Below are experts of layer 3 (counted from 0) of a mixture-of-experts language model. Rows are named gate (a neuron's input weights, with its number), up (a neuron's input weights, with its number) and show model dimensions 0-191. Each number is 500 + 25 x the weight over its row's rms, rounded and kept within 0 to 999. Numbers have three digits each.
Before each expert's rows: "comes after" lists some tokens at least twice as common just before its tokens as in all text; "mostly gets" lists some tokens that are sent to it at least half of the time. This comes from a sample of Wikipedia text that the model never trained on. Tokens count by the router's weight.

# expert 14
comes after: " |", "\n", "|", " R", " won", " League"
mostly gets: " round", " (f", " football", " tw", " Champion", " kn"
gate3:464480506450537489481522527520473498484508481476509518495485565495509519510530467470489553498476493471509478524467514466486467520493509506505508538523497520495516546554502552491478531548487474485459521485511491551539496502502495488503540489495488480506532485505465506472468531520500479505532463520539487514511485514494502515479461497479476487518487487535520488498499503485502492474479448463509517535505513523520524514517513478492516502526516530493492499486530478502500509505446526426543481499499515491481542493492508422469513489473495508529469455523440508559548494482516495516
up3:506533524523470522537489517501470444558536495496454444509547473509490504508497463547539497499478510536512487509537496537502535477485532506469505450472502453506496456464545501464495460467517518498497490511498489519471491513473500471499510470515505474483498474495492522524487491535542454467531541501469473478469502496507506472501462506547499476473494462517483496481479518530489492510514513453548539509480487511505480479465478477473477491459521523529517539505480499501510481523535515516481484512496517535487465481474491523501492525553494491484521490475490453540461520491503508463
gate4:512473522557463517453482497506513480498518424514531456486508494521527498473538518478515529495532480491520557487473500528451498514518511514477509508465503492499502494475481536491458488511473466516493475489496514475473515525471530528490514481545478534487481458501494488511517525513506543475535489530452511527438506523459535518497523506499502500523518459545507556469516493528521498524537518489515484525514496514500496469503503460503499489525529477500472577486473530488494511481488539516520492525489529519506498518522502461493519486482507500491467441480515457488475506475472507545
up4:476530522542491488495467476547486534524480492485468531508495502553519486480492494497448481494499498483459546485476506495503517483508496489487475543516492479502439510535558510472525521500516467529521482527467507491492505490475515484555491453497484460486462490493513504522491482512510479499515495528467485470515490517473497465519512541493479457484496476513530486487507511490486490524439522547527477475532540498521504566497488533557471489484464489479468548501520458486486492544520534451525475489531505483516507514490510462503500504540521484543479500483494496515491462458473478471
gate5:476528510456507507504498549512513491451504474492489492532479510458466513497465509467491533495444455492510490522514531497515488531494523509516466466479519460469510469530493463474468487488546498496482549519481506513496484510506537495527537486484490438519535500464517522484516506538506482495535490504528485480507430469520479501525466535514525520564484532538539501467461481534517479521497535528513507533484507514497506470500510523547523516490525499506532493512490498501522506475457544538480447470512500493516525464535489494498517543483501530496475480546493536488516476495480503506
up5:527500543477535488507502549486455479483508499477512492478538485463471486522532469487482501526476460485474473525485500480538469495475524489508534444498485519515519505536536484490509505478535422482508506513485489522484496482433490471501520527462542500514523512499490475503526476514478471551493492495439485495510505500497519537528464516526465499505498514556513513530526460511481483484467513557502499547519499496509503512487512495482532512489502492498500466451466488537490452521543471495519500547504572449498474496495516487468525535521504514509522497512496468532507505510494505505
gate6:485517525455552518508546472489467508544540480503486550503525476489452551483491459512497499471496486501567468473468508479508541483505518520512491502513541499507478547479495501508525495537535493527482517503482517464533519477514480496473497525482516513495513520500537510496543491474493502494516469506491519487453514497493475492473579454500519480515483445496506535530508527528499485459508526474531492495545438509522520511470504545483509471505504524479511470525496472495463490452492467515512504484478445493461516475458498507525506471499510504474503486494511458488510541505509517516
up6:473466481506515480500505460505523491480510496522548458493493490497514547476529487515532498495483494497461483501517531488543513533513484498532471521499536490531492542499536471515478474519527513508517503563520512567500478528459511542513512531507468506487512507471527487501480509501451509477496497490542562517530534542522510504519510497494488472478519518464533495485541522511542471482546484484555465511529522523544517493546461475505465452507511533445480479481506515520522511465471515516528524493518490517491508485480506501514466464541514466477509511543470489489523479486483481523
gate7:547494545496516522554473490543450461510520497515509523489486510490494499548509512467514494489464485480494473492459569544494504479477464464507467517505477491526520501509460506517513531504466533506514550471472506457501479475496521506500510489487547501485474452474477495504461505520472465519483495531496553488472477523490540502473511509531472539477505480458504463496511470510464486528499496444499516510522484469539488513518491526488471511484508496505488500439527531473501501501494500459505466487491533502508542496483477511482462498461510509530481534483483431492494523516536527525
up7:489552500524560499478472503485528450524510511494457519567513532424472523510517526494529489520520501486530504469479491512438523459501512471523515478479491535507520517532488493472526512481504522502514521491506508505515491447487495482493505493504458510509497494457498492505497479462481511521492510500501489508518501462507520515554515531458550490512472501476537553510483517496487443489530482539489522499482543498520493479528505496457561499466531512485543519504520498444522508492487534502501524484530514549479503514489498481478487508507501541461503506418509481496496500495499505501
gate8:477472497506531512524478487486495532501522459475494484473539465494509491494493465502531485482529524506487500510513462508491497511470499493482478501491504491511454537482474505502555571490488512487510496486462500494477507511489495509433499467478542536518498484531531487524511509536501462480512468549488433520479519479476521491535491549496464512471480494485475492465529528492522494492475503537498474561504457512565538481438462486492535506539502538487468514490477497488471509529529553487503513511495514471479532486511484529496476490484458471517521503434488508508500502466502507520
up8:531517479516446492513480505510498470493506505473461480523480463554544539484499472511503476476543487506521472518509507491474512525498467436493488449493456484543492452510511501465498471493525491524499502462515523531472517486525521485514513514481484485520478472499467486516504474484489505495472540475498539474452477526504501480486520553565484494514516484511494486547501495516441507510509465496496493504494473451486472483519512463470455515510538499496527493479531494488530475503512497511456487530552476509505472528450481513509491488523512473469521568549505489513476481518536495517
gate9:515535485449490465532506495500492464485525529512523470478526497466461515484510473538466514466508509458503492499491515530498520487468516520527510482511519502503492477500512531525474526505487505466512497504488484508512528532425505492495509534519492480509513458528462545513510536507489467497528491509517463560494534447497472522478498511500513480497502493501498457551518534510482488498505470470491526466503452440519479468501544487477488495510497514479451550543528524470492501476556492449501538535484535511485495498519481501520504515495528527466526509483463461486472473454488529534
up9:491488500521499444506497509479521469517542546546527485535499538516487453497491525466484493530441471467469491527504521495494484493504535501484483490490533515486475491536524532532510500525516475546538509473495505538494522509479474458529536532515520524489513474563475531499525458486514511501540527546497519508484508505544487533462530471524501457550511479490501535484504476497478527515460476468520490518500468473536520494507473513483492452566487530510496495520540518471498490461495450487517505510503510512472519518525547517523495512535497489499497482450490484504533495487476491514
gate10:521533531474439517480531506488502477491507466525519468482522475510479547532447487506483522578515518571540476483482486548553541482512510490517491496497499485476506521496536458512484480505564534495496489527488507457518526471512493526523486478480504452469497493500477510532573525482523541465521524537505452524474519510489513469504507504491498488518508481523491517490485492491486474480513495506512496517501482568442483498481501479499471495545492519528513518476480516524500470491510478527528499528523509526499477477505518522524519473544494506483513517462511489499520494470495530497
up10:478520470469520450500504505487466499476476489434546480502514526492535480503474521486507492521516478545486499489528511526467501533472504505514469494480476529500525466489486486557484500475483489529539448490463509505491466516491475499472488473479502490505494509486475492485468512484465522473481497513485494495504492535490489523478460508547538497474535523480494502479487488462516543487508506512507498500539543491523532490553503499515509521530537501533517457521511519489500477516465508545565477499489467505533468531494508570533500438496484549523504512481421518534479490501509507488

# expert 10
comes after: " m", " the", " a", " M", " s", " l"
mostly gets: " g", " family", " years", " sh", " number", " h"
gate41:471516487470494485560478499478517494480463515513550503505539497542533489461451528506519545546475530507471487514483483508497505524496525503465517464490537485540523520488476488475490522476493481477465476511499442548458472508473495474505480516507463478494536500493514498504483524504475527513537479492496513534453519540503501529467497476509514503523480493494500485483547518498512520484489488511501532453486487535515500469504468479518466457530509519517503494447502494524469479514465518450540520558524482483544527496485475458471525509518505491488469480448469462497469490534467485504
up41:478492500501504516444479490466526506491480497507542524503517518444458537485519549545472521441521508492498478478489530478477510498524442476515511559504512513473450468477483435515500479502512503477483513532503514492510511529478463497478499530467496486509472471519529514501509429451479463498573511488515502512538548480460492504474502507524465464476514516496515477541510500478525490473489517540493519520496509470502513529469515481497490511476514527499500509561513488502503505472516465490460504472494510514504484510506528471492509494467468482498491475525497522449506544492516516536
gate42:464472478517488458513518478534517423529538510521503552468513508524507507493518490488493510511481506529514508519482493513533485506498539479470490514517485533492514515513496490460527505501516530491521498521530451506542521524494512526460517515520486494549512545483454483505517478528525534502481501502562493454457504514524472514516486510513501536481496463516475479539515504526467477523490484465539465532523505493501483506495526557479461499465523526515501554471512503503520533446485541485469490519520521509510518494513496487531501483488533535472574516520465510526498533505529507540
up42:480500533493481496459502479495511524502497500504533514502461514532489510470555491482465495545475494491486472480456477510533474536538484477512530483510505471481521487480510549437545519486555495508432518488465515501521551490467438538503503477485498485525485509497475473508483456487482488554533512482522517516507500526501491524452544529519514522515497510501500493541481519487493502519488498498495561519497492468472518457487519464512509501427490497507512509540467515499499492512526541508469458537490506491520471515530497496471466484434506497503467494503521504485501490509462490483
gate43:511442538518491477457439483514469445521496547526506482529488490523516486524542549484490528522493517513508491483464476540487525502470503509518483474519511505478497509484528541455487484497492504499497497475531511535511553466481482512502503462497496530506524502517490543504521469507500498490512488502492501420482490502516545462557532488504530475497475461536491498514483487476460487525515514467522499468510528519500478507510515467503489493497508524491494555471482476480583530491489491484506467488473459497483504486451512524485515513477470453478496516525524495465487514526493454525
up43:495503534502455535516509538527517507466483528476526495523495472475494550492540550510498486506473501474489465503467515492521498446539453497508506524528491451540499479496506479527461506530453529573470528504531525473519528511486512474466511507512507504491505503502479539499521518508513505457489521499501507486465481567527483489481479521499470493495475528440501531522477501527508469506505486543513489500546511530513495477473490498482498532501500522488464515567521529476500502452476470519479521508468531503504506500488499495545484529454512483487521443492524525521468492497529458495
gate44:484510535487511497449489501473501500443527496481477488492554509531515536492509467481516517490482478488511501549500503507510502528528502488506488582494517547503549535526503526482501490475438491503502476513534491462469509492499506506528515473477461496550517503498490481534497564516486515487535474506530482557500543488463502511486475536493494484482510473494500517501475450491510484486505542546469476489530488526539487543529503493512488501496487491505474496533526507497554526559496485500507492517503467511493561478484524488483478471466512509495491462445518534546529493521492484509
up44:499502499507502475477481482498508515504529516548480509515528503558539553499501478496496522523470522516478486530549504544500493469477536515541509474536496473484500510543480489522467535497481478521504503496490521510435457514502513465523554509499492481508520503490510474559466534495469527505539525511454518565536540497500541508523462491479461517476507496495494545488453498497500490515474504485512503444457495526498491453512537523466482500510501511498516502505502496490488522506471500522511491524492459516480569497484433472541484479457497478488503516499505527515459502493490485519
gate45:489511548530515508506510441543555515505514513472504514462500464442511534460487512478469525503508544510518512516503508503498520491499548456495509468539481513529496513494450497524491527489504507510475488500474520487514542499498497469486534509539510505488507519481468510513493526471527516465491483478518516504466469512510469493501512461539496551487469485480528490533491494535475511483526545555472528515480474471517510535489511498502506519500454467481475503509526479518483510534488495491525511491555506472503534487462536504487504445455506505455520511505540515472520442531550516545
up45:460470508501514496509533503504513514525483478491480484432447500474507516499523519464469530526483532471524528494483482477498495508510498474506492496533494537509485527486503534521500492493517529568494502512498542520485526502510511512486535471517494492510508557498456510513523552497477509470497543501498506451508494501510492494533495444519492584518486451535511497513487484507491476513496527478531473504530528487504503473469530514469516512553478514485488490548461466549464491477515536490528508467550518490528536505483490451523465462479492513465554503493474493484498490482523482525
gate46:483470511489538564490490486506495476502533493516495555509492481509497539471502503474462503481544514520510478479518548543465493520505524553498441518461525474487536521506461498502505535540484506506498502498516487526502521482476498529531502511506514527487532471486506492466499485483484510492470477479512508515503478523484467497530476485482513501512445498480491475516485453488496488498527484482464454485510470466515488450496500559482510544504492474436491540510488534511518526482454496509494531480484483538502518573484467496526471466468551503515471507533459513471531473501527494513
up46:485528476492509502495555417490486500495503525485500473535518473485483519491544509494479497498485524495506528471485511456532554502490509501500486511484525502509499519497510477495497488514557502477511542516488500459503528441492508502500487530479466535512517554526492554459517492517521473483516553502479504491481514478499537480536478529478496459505505485502510511446488522473494504483481478477533531463462484510494477488489450543500521469508475514564541467492474498512519542487519475436423466505489467507506502493509502502485493508501537517478487490502488491543501517461538496511
gate47:506486505494495510513519475534496463525478477515488494517478498506473530510463480530531553521498535523518501469493508524514524462475488524498515531484519536510500511490520480467477561502526500450474475504480537545489534524504503482451516504472462516489534512537515483461483508495495506513552494524521494506475478529496539504535479540537525490492462485506483465500452487542486488504488520513467461485499510514550502517492466492568506486518498509535486498530504485468524526486495480502512504448451485523447551475529501434503499529514463524490478486456507466493531495514485466515
up47:478515484535519449496536503538490489495477531509525539495483470536485499453492460508489533492493520533499504505524485532466526480512518533473508522526496488552451452489474475547498540477494481460525535520494542497523512507504488480531500512522500464496539494510443475507495528482497520501478538497490490516530465493470487531479467496497505520516478501534477485491512503510505478519499526518499487485516536502511489505509479463487538510489473517491484497463484481523477474470444475531548498527496539510532496491571490525480449497551483492487536446497569464490477507488527488479
gate48:533501467527487553489511450519458517488541508519505533493480512487521465515470480533507494482529466479522455478478503534503470511493554501525500537510535487546540475510504506561463454491489508520458503509526518468496539488529467505489527482513487505434502500502510531500500495525493479508504476510489483507476491553508513496515528517504482518516497476486533477497488494517487487472533439482467511552535543507512462466511506477489522507482509508473501559516481468465517509480462490514504535527497528512503505521474547474494520481538523468474532476535508506444488496489459473502
up48:486505492469508508475496501490483472501459464492492499513500492504502524541473523533507488509540545472549508508492479542476531491531479545510460493493483415466472510499489497476546542508516520466460509524562469527506526488491521469482551527452495479565555518477491460499468514495512529525502525476523502504456456475540516499495483494497503515476512505486504499477499509486533453533469519480547486523506511483498485461494504539470500486465515522492516528454523523513492532484510498507512507492492489520507540476491498503454519504500501535535498484507473481525499453475515508540

# expert 9
comes after: " |", " ", " 0", " 1", ";", " 2"
mostly gets: " S", " %", " ENG", " A;", " ESP", " JPN"
gate7:502486491559460508495526532527486515568506534514495526527507454489473495484464478500518481507475506458544513493450475488481490470518474538500506529477505494505477491480529496493518505504470489489514514571538505473503548528530463499515491534511499502490515563524468484499546567498512528465530520513496425488488480482501529500533518464504480542497489469484488459515450493502504472481472495479541483497494523486518500465491496490518470483521500534477500516465494483513519526501518482511539510564525498527465507440482497506472501513490457473517492492500522492496512504473503485492
up7:494450527532503484510548486511523523471554496495496491487495441507501541460518515495457516515475513488504529553497498510544484498516497510588500453488494474530500510494515527532501480503459502518504485479526517486509542527474492485505550556485533517482493532485446504526518486477495487484498486479486518518507487516488541493500494514507493498481516540471509516486550499550497488532489488512471486497513500530476517501515473483475528506454512487523500514525533511447491485499471444506475520522474544502512492539516487543512547483481505460483516508515508499502492505509528588521
gate8:512519477553495456484502457465463504477516492498528468556486473526494511496502496474464504489496479543527473477451498491446495454496557493479520486518485496528503519484502488508488518532475520503531528475467502500485492504478488474523499452498514495505542521527484514464509508473491472441487474496525524485508474497505496492514522520526507497456527495509459496501453511489473516502505529531465461556521488494471583508494521486484517520484492490486464507513484464541433480513478500518521514513511508500480514559467534547471508496531485469505504497512468468452519504499482468504
up8:458454502524518467497481484514504506506456557515524495461467506465468496531525486488511520510505538485492527469499509504546503491502495526479499486513561506516472521518502517490526533479482524460480471550508449479494537531497499471498516513502469580472515490479521518540489475545466477507498538505499492544476539473536505499511505446496547504476535513469513525483473513508514475510479506480505505498487499489508490468437512483456511498524531536475529489473511516457511505482471481492485503501502491495435524465534483466471465503489500500521508501547506534485496495484483448517
gate9:469520533467482462478513491491509486479493516485508492473522541495449554483514525474481515476485509501506439477490492507555478510504501480516472529527485528526494521526495517530530502519471507519489456515522526498509551533505489489483480496536499526535468534488472456530455556489473504506519521505511491515496445512550481515451492480455512504506501483522499532540491470516495545469489442512493494493482505510518523530505467517487488529504448472463497465506502508443492532530517530509537502460471499515455527503506463506502506517525522516507549476502473475455532508523483522509
up9:491469463453496510506483485467534504481525467494489505512514490474484473491506502518501483513514488472497457492486545492465504541509507465526468501458484520546441495514475492516540556478514514532501470507513529470454494505507479534491491515508532484481485508511484498527546510476502479515519539455486495502511502503468494532473495476484508490514510507550514578487505518489452462511462514457481478507506523475484448472496498529490473460453483465505493503506477490471530501544482527530546502523518497515515505520478474472537469524517512475521470529452552497508461483510529517458
gate10:533545529519494509496498505519549533497470474483533502489512496475466431503477525496482510516520516482495461472501495513455487473495505530469488527515484529516503543525508506479521539484503490541519547525495532493467483512480514468491475498505471463475501505584499522536504484558489475466530488547499531542490445551509491514565504486481501480474500510489497524501466513449535480468471494519488526489500496532498520494514503471508532527502550496505523494504473540489468481505515513488520501469488544538445526490507526478470478491505515485477487523535532494522505524476518518491
up10:551494523481497472517484474516495524471468481487494517482477491505467504479536512469488505486515493490509512506506496485499507514552455482488478483504531501528522501482513509489478487474484474465558542529504537518485519523566522495509486559559535531478508502519509517475479504497496526444504496501485457495541522462501558509525523499518493494506509592457490516505481501520469506507492475496528501493487493514488525525532506472503487567449454464493517527518521475457519505539486500526512467480511505508454506509491521501502478536493502483477536494554523531515496504451493523505
gate11:463482474520525510542488484504461475549512496516513488524484482484505455501511476523464522486511463508485499443464499488465478528481550482479516488490524520496514512517487491464547514452454503535471494501478539494521533519465487533519478505512493518488534497496497502545521504478487466495544462543559491534490532504498452481471522467549507490488494515497497486533530538526516529544498525488525476526526521503468479511474504479525510498500466505505476540492487508514516492510517510478478535473483477447493535462580496487530477461455490521498522517496470513481509480501506523528
up11:479548530482487480537497491527549447495490520517518539474503532482541536488526489499524516481500507513503497551477505541522503497476485521485530534485512483503461430499465539496503565552518511475509520509503487449480473507527514483516503492475512497492495497486457489468524504491465506534498522511462521519496519483538520528509461476504523527523494496555526525515474505521498498510479483504531511513519527569509450467523503486485540488471541537495510450476545490480523522508452491509511480498478496498481526499475511455483507526473503483533462478511506517478520536496502459485
gate12:510447497540473556528491479491520505490491513490466493515503487488458492495482528485469527474493511515505487497500515504492534485491507490472530485502506460487502514474532535532440517495509508479485555554530495458510504501452481453487486518523517499468486549541494504486485493517481440467501468498462499509529494522508529462531527522519496490484515475488464489499451504485554462504476470551524495489479444533478516489502498508506481469475520535474496534490548463513516514528443506515514508494469499517485510531465500502480485487472542484482496514458537471509555502490497542490
up12:511494525527547476505530465490546501506533468462555513508492528528495505518518460539498503493501446520542494444522480491475488485468508513498493458479474507488478502479458487503480490521509517471511508496465541492506508485484475487572517527485504468496503500516496511479499496504539487489531481531510517539469546474533519500535483524509508510511544528520507519534552506507532490496517477521448491470516486510472459526529560500491503503484536532488506544499483466485540496510532496481502532450480517489446477464525493483519523495480502526471517512484472539448482524500514538508
gate13:495475491507526492453478472515479475480523489463486488471476468498520472498545488475461509487520454495473511485500504512488487488498503490525472516496528482512534463526487488521480526523493497481541526515490511470512545526525538506543480504461481450467491526486517481487525560539545518538474437470499535466512493534477466480477521476525505503483506512464481544523512481471518479524515478505535508492495507571438506534531543487513507481505496490492521515482489505534489503444469481512512515473489481511478519497507520442493531508459535534509523474488512492494508441531488488504
up13:509517498514547479520476525495517478508490476510480511545526469511562531487500501502472486517553505518535469522465508526497501506526470520487475487485485515493514530502470510497473490498505533472517494485529511499495447519472487481460522513515485558520547486521485495503450523482534518479487527489488481521508494505501511471481527523518517522543512506488522517443495540488472519473506524510485512545493491519487529481476464504455495507459538495480489574479473499480509522526465506467488429503468490503574502494523522512519480470497471435476483501515520490538509523466453516504
gate14:491504532502501490557441479467501482483493512528493473464533505529492473484490510466520516493463505511478438463459535484520511522500487502466523505520516534494461537556470491476504567477547485526539520512516499471493502484485514504469488544517487500492515486516491478523495510534480503479499571433464511519476516539525439504496471508473514500531527486484494489498502496507497535496488499492501478500518540484500513512507488518499516507507490484490464522444517503532496478555483531470582529459472494468493516485508497477503478496500492512521472465498528507493516478477476462502
up14:524494462493510501451522499487497498486536480514502489531527519466519471539461516492506524503513529545473493481514469501465523525497500530505495478545493507500522536509514507475536483465534460514485494502518522497480490543485477428468510478531482511524527515509548524544495576500525533486475525525502487524481482485510447471527515461511472526479483498573469474473453497457451488487500537479505470484489474474511542477490487520503471484523473523522475534530474532492489466498484498514477484541537494514517482544516480528509479497491491503495492521497465514482527491491464530511

# expert 15
comes after: "-", " the", " of", " in", ":", "|"
mostly gets: " New", " United", " National", " South", " West", " North"
gate2:479483494509500501503481510483485527481502467491476542531521488497498514460534465501459515499492524503523466465495492480531432477437491542537474520505530476479504488511502514522544518465450510480505514530493503477508531456480479503558504511472522529521511534520479497517489477488506502458510515477524477507503517551539496509514484484460514517471500464488471519534485545477477484464476465478495534502491464507488501521498519451540511531494466525505485506503502503485473520538512484457471521467523499505489509489426482511537474520474489556488536459513496492516525510512526527444
up2:459503518525516448471498506477518458488509457518551522511558495473490529516490552529508515520513534470501478470521499491516487489497527483452465529519470542489475534474477532517507498491522535507523511494490480478518522490502487503514496490509519526498520484498461523535459514496476504449538519482476456540478492480507478456488527537495522487510508452481493536521510510511455520419508496462511511513495522474484530501480495463502475477487485516501527509525481488468518546464505471508502441483552498507491556484487460499489482501493472508514535480502501516543489502528466478467
gate3:477468526450504553535544469480490472504494500486447526506510490470488471470469506481469535535530480525518501493494539505502517481488552479466536530502514497499511499527481506492538545548529544454477451515509550530497522475493484543509523512504475530491525508489551516480471536508470484500499533511488461538554526521534499510515515514533486533489487477479509486485491526534473445493497509497523510508513514513481519493538520493478468505493509549449538495493522511512498517465472539481502502466505458498536483485494502490502504521515496480517499561535493466471490500511461485490
up3:527494533505523469501538492484474477474525518533543516537520512487485500487495548520489528520488488482529555502464455489462483466492499502497502548495505538486531483507525464486524543473483485517539490547493510463462527456523506507487508517512477541478486503517517485479462512519471531445481517512489498507492529506504505554546477483524494511462479502492457512449444537480515482485533546540522519526494535499497485493514473523501480507497473486485502479467501512513508511501542550485478544488527484495491453473503481495482519513471478568497504505500515503519494520493441459494
gate4:509469498462489505510533506504536491459477512511546499490505493464451473524453494457520513469516512497510482516513528523466511523529528490474487532500504535446549456490554472526510497467452452521512536492516520525502466535515482520525504464494499514481491498477496512441479512517473496508518500498497489517526526502487488495481470508515514499531511510560541485493469474518526534501514531495535524508500550485508529444518490495547522532522540519517545517523495524491526484522490503490481509527517539509493498510536473489528473520522562514492430471512462522509522499515508495529
up4:488509529523515511442434464512495535495514486519485534522467526542545480493517518478480482485506477506558527522496489501536480516504485517471478535462467536489539504496500526493498516486530510436482505465474533481506486496520510492512477475516475496506482467524454496486518469552530546527548505512515507482481469506479506519533563472492471509463471546467450514493489476458507456454515478513508479499510530479498532530533464480514489469504522512538491482530506487487508546487520518499523489511498503482468448522495454505510504469496493531511514471490475521511527469499501505498
gate5:512497554512496516487455501527534500501534506458519528498474495546504514486474484504549507432534516473504453499482461463494519510499489451509519489494515486508493458476501497488477445530493551481512493512466478515488559475502547551540491498477501499480459552530465481510495537484500562484489521501519529482493502478493496502505483565507488511482488508479493500477452519493502491448515511518515502471490523493519515470530505477464485498540487481492534500511554534511472502476496479546539510507466505519474514523498518538538522523498508546475530468512513504511499537484489491489
up5:519486485470506516487530522516517492503489545502498515487463494427524522518520530507520511532499462517505523502475498542518539471493498522498535551503537506476500502510533481495569507449499504514479500470546520495461500498529519522507515490485490515534475471508468481527485501504465485478506517494460481439523516448494479535506479477508463478519527504507531428514483462496539482505488514461495455509474493491484523515494509505497492457520536495529478461499469481536517533490454509509520488477556529489483483480538501507487496432498487478545525538505499503518500513532531493479
gate6:469533490442499506486506485461475496438440521500529500523512493476497474556492540506524524448435495519472487492479515515501538496537536482487501478501507515493509469505480518495492503506500496531522504514520498534483504497496469513514467500505534547521512517533518509507489538518523481504544497483539512498536526549494501490523508530481443484527505501510490503516550494534509495512526510468511522466496529515497538482491491530528487510484521514475468510510523496538510530497475526484526517506487508451497528467471528513566482521500510567516498503527455457486490507454492437523
up6:518508513549464486503491502501454534538501509498460522493509546460499500529555513504482495537494448505519510488505465490487477475474523496548470520505496512484476513532483548492531512474476478567511534489467522477490489505492488456500548529455503450522479533477484482477552502529499437503523509558475500460472489482527503474483504501480500502540483513462509474526517485489510507478504500531521550494475477465517457499507497519489521526455482492497512489511545489499489504512512452493520483492487480501506514459459485465483525474514484492457516501512513530552538510532502496513
gate7:527496546494448559496480541481485481481484503501547471494459549535506459493505452507514505432485473482509494498503493473476498530515517463479532521498492475537508455496522500479507508475514448532470490507501496539503502502511475491495505504489518459502516469524529516476512514524506474481519499537458504478462540516484518494498505494480515504537496512524486468475511498498489463480471493469523489506552497509495545503504545488485508482523457525454449547454522518545511510499515491504485511449498493531505468519442513481517477486500481507492482505516523461458481540516456465530
up7:490485513506459525514539520511514476476513536473488537506495488477506455511474517536514491493488499474482445470491499445509476493502487430510503507501513528495516488509508503522515481469499507503548477476517483490484491447488487460459466442503510509492483533512523474528480481493486486489524507484489476551479538475498497529504521536550520501500529495497516511490526519539513507512475464497496535499525496497500542516502534507513445487489504465501482538530504511493531495482533491499491533543521516480520473509539522581528530527512499536532465491554544502514449473531483512554
gate8:486462491508477503455489493506513529532499506497531507473467521482570513479537475512507509469497501510460505522542523493485460535464486498452496508525492469497494451505498507546447493506470498459495539435489520476551497512495498515516470497482501472503471519475490480465500544503471523508518473516539525523514483493470512477470541517540481494478499487524499469499465479483515535521464443516454499488570452497473542485522469475527486508506508497505527508466547524506514536537483506509488478517504458546511512531482493525526511533504497499490508468529472515494506524496490478516
up8:509517551497510472479533529507476469556507486488546528480450472445505514520528512516527527479485516453523488482478505461474485536486517472471519520534492491489492506506520492545502516498512485505542464519517483502475515511506508526544480479458509541512461500477494535494508495480475500515528514489510481443523509491465479527512513519538469497495498502480478510511512506516521527534571502500494527485515548507480516492514515567526432473482547509510526502524486490494530492488525493514518475500479501498466469505528516551497539542526492532479508506462537517460506505527531455496
gate9:530469490455504506506510500458473525473460504480512478535515515471476462478511429456510517495473490499496493470504475474473562478543509518519485483449514494489517512519514513483499527530500507523490450495532493496511471490478493499473511486480486461491474506504517507443510463514477517547517480451482535469516517476490495439526537489481444494503498500501479478515498536491517501492480520483498468474500488525528544488482533524572499523548508502533508472467477517506512514515475562486525502520502509502471470520523496507468532535538461492502472512522493525483482528532466529494
up9:531454451503521533465531490492503462545498505521513530538519495510483498515574575547542519502473496491535515563497543465506508434502549506496508468508519517493508491504494519453485530447477549530501495488487513481482509529501500516518481493485493483482501500533462450459513470504473474463484482466534522515518525511485523471485513512478478525468514522478488473469474474515506496518496501507484519517516455511554476508439488472525533508493513466488471541506495516492543508510492516489501506493492483534469526508508487487523510487505485537478505486521518483474503530519507510491